Experts of a small language model.
Size: 12 layers, vocabulary 10016, 84.2M parameters.
Training: a variant of Muon for the experts, 365M tokens, 2788 steps.
Below are experts of layer 8 (counted from 0) of a mixture-of-experts language model. Rows are named router (the router's row for the expert), gate (a neuron's input weights, with its number), up (a neuron's input weights, with its number), down (a neuron's output weights, with its number) and show model dimensions 0-255. Each number is 128 + 24 x the weight over its row's rms, rounded and kept within 0 to 255. Numbers have three digits each.
Before each expert's rows: a language model's description of what the expert responds to; "comes before" lists some tokens at least twice as common just after its tokens as in all text. This comes from a sample of Wikipedia text that the model never trained on. Tokens count by the router's weight.

# expert 16
Description: Mixed fragments, line breaks. Line breaks and separators in tables and lists, plus first pieces of split common words like cou(ld), techni(que), prom, enz(yme).
comes before: "| ", "|", "- ", "/", "; ", "–"
router:146116117137128098109105096102154112140136100061118086114146125134155133154130131141128096100149140122095149134114076117156138134098120104167104115103148110121178137121102116125094126101144120140101117088156131126124133127169082116147129159117152139132117163176117121139076160136165084121110104151087131129137140147151135086172108175110122146110133142136124162115104132087155140109088140089145136129145140149155136100153101115159122132107111123153127131173102142146141091138126113125098117082149144122154134073119143197137100113115120134166146113150115116134118111119100141165092094124128081150153108106125115152141118161140152112127128102119105119136119131187132162145138181055156160118118157083108152169146175116125098121129126159106160120126135078128156130144122130
gate1:125114162108109142144079152122165095137146094100132147148113131106108149148201158155109149133146128138097117125135147131129102126123174112116111112133100080127090132130120126133153165141148127117141132077106132115085153163120137161125109113125157165143149142143122120127119158125074104114141144119083150135118176111119125115131139117103126108100110122142144150117053114132136142101150140161137156154149072142154116090094094128071137080142116110135092128126128166135135119154133130135097129151149128084141114116157128134132155161148097135137153121105128099084084112135121139145111125095153131150138105130133101167131123092142140127161086118145179134159080100165118101123134117135140131123135114078152153114122154131112132132120129093069154212107110110144178124122120173
up1:165103141149125128071125140119176147121122140128124131140120118162122158142121090067129133146173175132130125117122120112130143185120128164107108123142090100139122086114121119144110088119123193148150142096155159139149095121101141151125132134131105166123093126151137156135086116101106145120101140143136165138156165130151116159114112163143112106130134165138134161131078110153080139103082081133131145158137153111086113144100159115101125125134105094084082115116123168132123126107076161115112116118127153131142170138133065103100108153120140115154128144150139108118155133120116176114151116138155135181125105125124143126092094096124111119154142115132131118117130091099131145083134147086104101125159135089131069133159178113147103154118138117133107151082137134136167138108150150
down1:108147160108146143128135149112100123142142140130102132107113115113107142156116145104122178135157097145151116106143038126118127086181117100109123085101142170155140144073079148133130158145142172128120105102110152153123111149130113128130111146125136091152136110144119115170115132144107110086156126113153091124177093140121107147140152134178126123125103162102143156109133112120135104107139097128125109121117133132159105137122119150130161108140162120160134155125167157103114172143126162171127129160131133132133144154118145080120128150140121091116098103103122166070128115119154200069148151080115141089129132115124131170147135125124145118140161089122123113114095119135150136122097099157090123134161117119078132127130184116118105130119092084116150102139176146125130150092135107
gate2:130134123135119135099129154098155128124123110129136128134147147136124128149163179131116106136146125135128148167122083131142093146147128135134181163155127118149159143126126098153131113104159130102155104100154094116128103124122142094147145143117116102117149192132117124107127103151170095118152134124065115126125160163134153131141102133087110154093120154170125127114123116141114133165111149177109126155066160107149070111113176094139120108144112115132091130156141114136077129130097133115100147133142105135090133105131178131138092152131184115108101151138155123091140106142101133157107087129103114117108146112138124122165121097108209136101175155109136076099138159141132107157171153120135159102108098129175131158134148088158090145120144127123111124126118125145154187158128110
up2:113142087114107090128088114115132141114123095082160115165164102133146095136171117150119118119158082150111148173122112115127127106166087159092129111146151106115104134115070111086108113118153109123139144138136109097112161152108132111184132131153135128158125101109142156112150119101172130115127168144144119125127152112129085119143126122165139177129144128121104148124117138109174146130133132128147153142105123123165132140143144129191137122141084106095173141076135151167135132153171137128128126114165091105127121167127122090145152120100135120156086134124145117121117164116145113200144162151127126102103155135084108140103166130145131096164139079122118141142089175158133110094139156149131111104098148112159150155117127158140156103195106137174152135104114141121131105137143139
down2:144115109059160126127141110117137114167138136137121147171105146129113111182115133102137092124164139136155116087097115099145133156154130159131168150156129144149153148122138109130096145131082104154070144125085087132143115129168149094140112106142124135129144150167122133137164123139129161137139162150137104110146151084137123115099094173120095124160121131160124118073132196090164098112130086111119165149100156168143146140160160112134134116070113120142157114097126148115095120182132172137126136070091116106146102154119111119122121107128121096119136124150126145115117124099084101126118152159124091129151093128144171145164124140138147142139108147116138049133161107145144120130130127145147147129155121132136086137109172135158151133105123132105112123127155122120170103129103098
gate3:138117138130094123091145141118147152113096106115163097116123158138143095134134103086124108124114151133107141121094087106104109131125116168147123123083140130158106122094121113141128139144131134170105169099182119153176102137103166158125101105143145150128084136134160139159102138114174086109137075121072131097162167154098124145124092132140175141153133108109108146105078123092126098109103133113116134160131122142135149129161102128133143140153143100127102103082112141121082146123113117097099111133126129123128179139100156129118154082142113126156106129177087127138177087138138127163120098109173121125140150046159131156119106133124130089154132095113141135124113116110102119144152175101115143136098158114111124119097132106142088165157130154110149141101099114143099147159102137
up3:159132160102107113100102131073093176119091100123139106115112118124112128104117143109160101098098121128143121108106131145123107177107119126107082125106140163134132081094074133150151141149138093148140118123141118136123128152128137159144132168131099124127153098106129172168109130129109126111082167115130088085168092179162108125099150077124159130114102144112100079121139115130137086108152098146122116171076146150097132123168109132136154140135113169134076099160099149090127109147132115121120111142152156103121136158141150108140122080125134106161084114150108128120157142102146116101131114118087150138113101102146147084112156111104182087158130166149147137121108086136147123122153120139144137157134124110129119149159145128155113110170150151091159102131115097157107168121139114
down3:098124137113114125147128110082120146119111117112157129170117111123117080141131078164179129136145154137121132145117159124122094135153107118140117123156165107116092117131140166134091107134084138178172135163133167117135086171143139123169056138156117127133108145110143121142155128116090115127122179142166158101162103127152139153141137119103124159169109130099098123110117109183158154110139145137128144124110187131096084144129144125119147167160097109138118086093102111126154117121140092112111073113105140173097125156129170151089133097087171108107100154132141121153148120131128125086104132154128119128117130152095132171106143113122115107156127126136161097157095137104110112149157127138109118160113142156151139149126127124108122090140152073125126106105099168177120140128101117
gate4:147183140126133111126131146077139109099151160124123082099110103116108129137138125128163092131077119165140147059131108119129109151097122102102084142092112119130160090087139158117102145127100102143114130106174115134137106117126133131125126094145144131128146127123126141137099141084146169151177118135077134157114098149124128143120117131123133109183093123118139192142152192120120155133137184123117116166143121141196122130144102127154147170112142123131144119105125117153118104100095198147133105105130142126130087099085130110100174135141148092123159118087108127129148151152154128116090123118110120109183130139094103176137104170124140100106136138145136126157102108148125129107115169152131153131137129150137141093097113097133133147101095132147141124144144068128135121137116120
up4:099110175112114162149163147131098101094120124120118118169133132092118121114134126124129140121117101130127117135165158087139088108079116126161116164125120129138168117116134099110092141127129118132123137156149087124140075124107138110187133106134140117126136148111162159109129106131141133122102108160119147076125110153160109127150107167131127132142099110102150148129138123145103117143037126158109145144127119107171165120130109184143135139092154109135135158133103121098104133167112130135117124133149106125146113164161107143077129173137117131112170070118131125163135114105118118118143143115104120099137127114144097097147173143130077102107088109108154171194132173101146109120148188130146174126097113131132132149104124136162104136157171123134092140151177128102099131158101119
down4:101169132117140125110133184119136147109137140142141065120118148146113146146145120097128129144129136124110142168090126137114100152120063112146127182139121122131134133104133133146178147161156132137114127142136101123134096095080120091137142108123127122157103092109152169110135162125155129152127102120126133087109076110152151104132126114075139140150100155155133120120087106178136135164111137121138152121167135181150101115109125111185161111099107111099111078153122150125132097153090066116129163123131136123112143130090131091107128121170135108141113110104137099114155160152144091085108135110129119115147117110133157139115132153158171127186168095078150103087083129107155069137129144137144148126150141148130130075109121129168145142141106137112157132116107130117104106129144156
gate5:090096133126072122106070114115118114122131107100111133139107177114097114158166131111102135143120120172168122121149149122156117139152116172113135169123141121112174119112170072107063152153123129124136160098128162149128141134119108143118147161143168093118166095151115119099123138117143102119116149146136100118133108107123121151120109162160117138132127139145154123177152121111114158158163115151114145113194114089116118110128144105139123190147148164094124142144058119106125123117144126141095151158128129138133122127136122166101153144129111125147134083147169115132113104145117081161136159134132102148091135172122114113112158153131133141178119138132134102146131159113088104138125094151122148149145153195136151105103113158133102137115116161114186142113144131135131173152168106
up5:134103143156137115139098116147108152127105143125144142125116151163130107173106129179102142142133095147150124069164140154084091145115097126121128079142129114128102093183154093118105175146128144137158146084107078118143131140121111126134102141140136134139145180139178142128187173096146143157114104130120130128121146117118138132117147153126117105090139131140116131168168155122128143128131170119126061092125130108149126099096114088167132112125102073126093142128109150121175131117125149159131103163127139096109153167127147140094136122138072132139128178140114148087169076110147117133115132138161146162140113113126101123141157154119109099135128159109137096159156130162101116146119116113100116143127155112174128088099113140127182127125090121154119129161142092141106160128145156
down5:120105141130103138126118111130166121111161148169146105145139143143128144119125124118086087134132149104128088145094125119132137120121102082149106101142116150147113123150099093123121096157100145096109070089124117105172129130129107112099159096140117160105097161115140074086127091173085111141123110111140175158151114147096124156132139160138141110132144142144119181112103127101103201109114156143148158142120143091145138125173133152107142125123079149116093112121153147164109121178114097128126133124145156142119127173112117135128093093129109125123101131158122124125146129116105118123173083134120143105101160149088148153125126118137130148106121085135106151108136102111072142134159152073140126110158153106163092080088114134144123164157184163119155148172121119145130137120130163
gate6:121119111115113158111090155167104115115114147092136170142094128117170136107159158145084104133137124129140114121174119123144109132139122182147141141164125156154135117128138116151150131132101121122114123119139138124132112133141106125119136137099124129113114132141128064116139125094165148082114152138116171138141134121107098108115138150148169092109160141142134099139112138116120151135145131096153103138111128081145119117147131100116128099119132118128122112108138121125077090128062098111090089094105143152096094104097121153105057185106104118124115154128126082157106129168134112120093135114140149110137094123152167148149127133188141175157186151120128125112165140119088141127139128177156124119106105076113156110137164095122118153110064163102104160141105146098125150101080143
up6:152113119115142103127151094153089125110138144143108113124136106143168154105124076093124139100125107157123165151102140122117137114117133131124097132100124135087122092093130115073152143094106132132148146148125142113099150136085148127114118087145167137162117151119125115107122098112118120141150112103144139145173135157154141127105095125104166112160157167142151146143173132095125166097124180159140104147204101105131140127118160161140128114141097102105144127106087159158140119090118094112124107111102106167150163097118104118137092182120100119154130119125076107121106091155096134082090128158129142108125117132152143133131114153116126116142128160128120116113121096129123098107127085122148090123130136158129101120140066151055142104135144143132092097150071100091167122123156114
down6:147123157092099102120151125122121127117121178136104139113177129161127137122112118123104078139091105130132183151115139124127126142096126138185095143117079121117115110159157122135161113119147100118159142120106126128156125092145144101140143111124070138112146105117116123153154083142176124150144127128155114115134170086176114139136134141146131132123165142129162129123127127148141127152113129143120137097137107130104102115123118076128193078171158127183141149152098148127099118145155133096123112140175129154136174169157096150142120149149109149130118205106104129151094123160091142132151123145105092116132125142124143133146080118147161152135124120150110149143112150181104125124162149106171100093122120172179122120147106156125120140079101127113136163182105109114147104125116138
gate7:139102120114134109142136133156079129157141091095123108126132136155196116124199144154118140118094126103125136116185089135136136143146090123119119158124142159130139081137157121111110138159106094132166087121158134117151127130163170116158115149123159123119148158099139142116075135149116155135167138123099087131122131166143110102141092109129156191144101146137081141163118103151110088135120146142098109173132125133162120140129126177122153128134147140146094120105166105115108096117146079133132127120129145116150107151140109138178121106138096142128135078144114109175150079136187121139129117104109149140158106110134123119121098150121129130153192114139116116133126093150156155145162123100141108157138147110158150128132109095086131171126099131138188082094139132116140116109146122
up7:102134136131125165152159110138130170134090127117141129132091107125091125102113094160137144160122114159137098116150123136184147154139078168126098121163111187132158135136154139154156134099148130139149112143132171119142094127126068104148101098135097121142152105115153107112131102176128107126115107127136140110087119133102163091106167106088101087105122129089118141129122154102179152103169160149162151132151209134113158144122110166097106103148097140139105122130130110110106118128148145147131140130167131128134121110120131138109123111123119115138112124145161159140109080123162157180095140151117129103121125163101147131101127110141132139168154076124136115140145121144149128107117090164116187180072107098134094109119148095146147121096131142119151149151153175127110104122139133
down7:135139154123093131134140135092125095138133173156099149103159166121107151113095149089114170170143105129142124106139127120184149113120144135134116119145118096115134175104140071126133121165128127153098116113128164104154140109124145113176129165123124167138140116145124121147129092081121111143130108151114055160177129129106150100091169128118111165132058130139147170103113127135166107140147111133166099108141161092111124141153124124116138127136136159115129100101144134113120092101105132076135141129089134153105109117058157159094108125110122130114099155125125085131173127119117131146126104126120121142121137140138110172147117132132152130144117133131157148103157167112149120106129162094138153138101092147111117124102128144125176137114095105191112094067093127137095108161126163
gate8:174117104116158128123145188139137145158125129192150097148069129088138091129170132140137128144122118090115148139152130109145110163087134106156083126097105102098146151134133158132108123115113130093118144089132133169127147114191111087180124134112119146109132123170077125127128153123121142170135131143122095123122125125116146132134142149127112110156119140146124097154133145099125136102120148098091141128138092142096115135135142146092107141120131150156111139122084177149114130135120104137135134172126113141098196142136094110139100119117176129136131172081093129151093154145123143137127118103166103104170122116150166149125145162116149093156128129123122120068127128096122097126126116103146142187162121117099091120100104150164144160173101095108105137108119161104154170129143125
up8:127150132130128160133116096133128097135100100091155113135146143137148133129159167146117134127115101141110159119140144163171130125154128154130104123165115138130142143074147113120136125091077110088120142170132135114097121133064112124163110147110103132115165112131120154127132158121147115141139144095139104129088140170122148101111094108129112108132152129103169148165177150153188104143140151142174110126166158147138129108136153140145153156141127140161114116066084142146083135112155170096120085127067161115129099148104106121140112122130097129101138057154119154096155114116150144133117137150128094113168116134147152111124113103167144113145123086130172146109162145095149110088129108125117103176124149122103146167146115152121149125110149124150094149177093153157128109090134142
down8:093144085171114118114123148152106099126135129169074088112121123120142116154108115101111095099135137168138121154135126095144104136120133105145124115136160147136113200148094165139127119140107151142146117120135206119084204089140149136138196115118079149109139091127129109079143133081103145148138121167137164099173102178128181178138116159111127109140133142141102136124160121154137102095090134104143162091143132112120118124109139174105134096118165166125108149117135150090151103130130107147144112155114101096149153142116124128137092143138107129142165114159102149095093130135088127136120148105127110097128144129122149113136091121112160154097131111102094138098101129089125120116124096119110128146126120125111122123120098079123117145158122132126140145116121157115110090160114148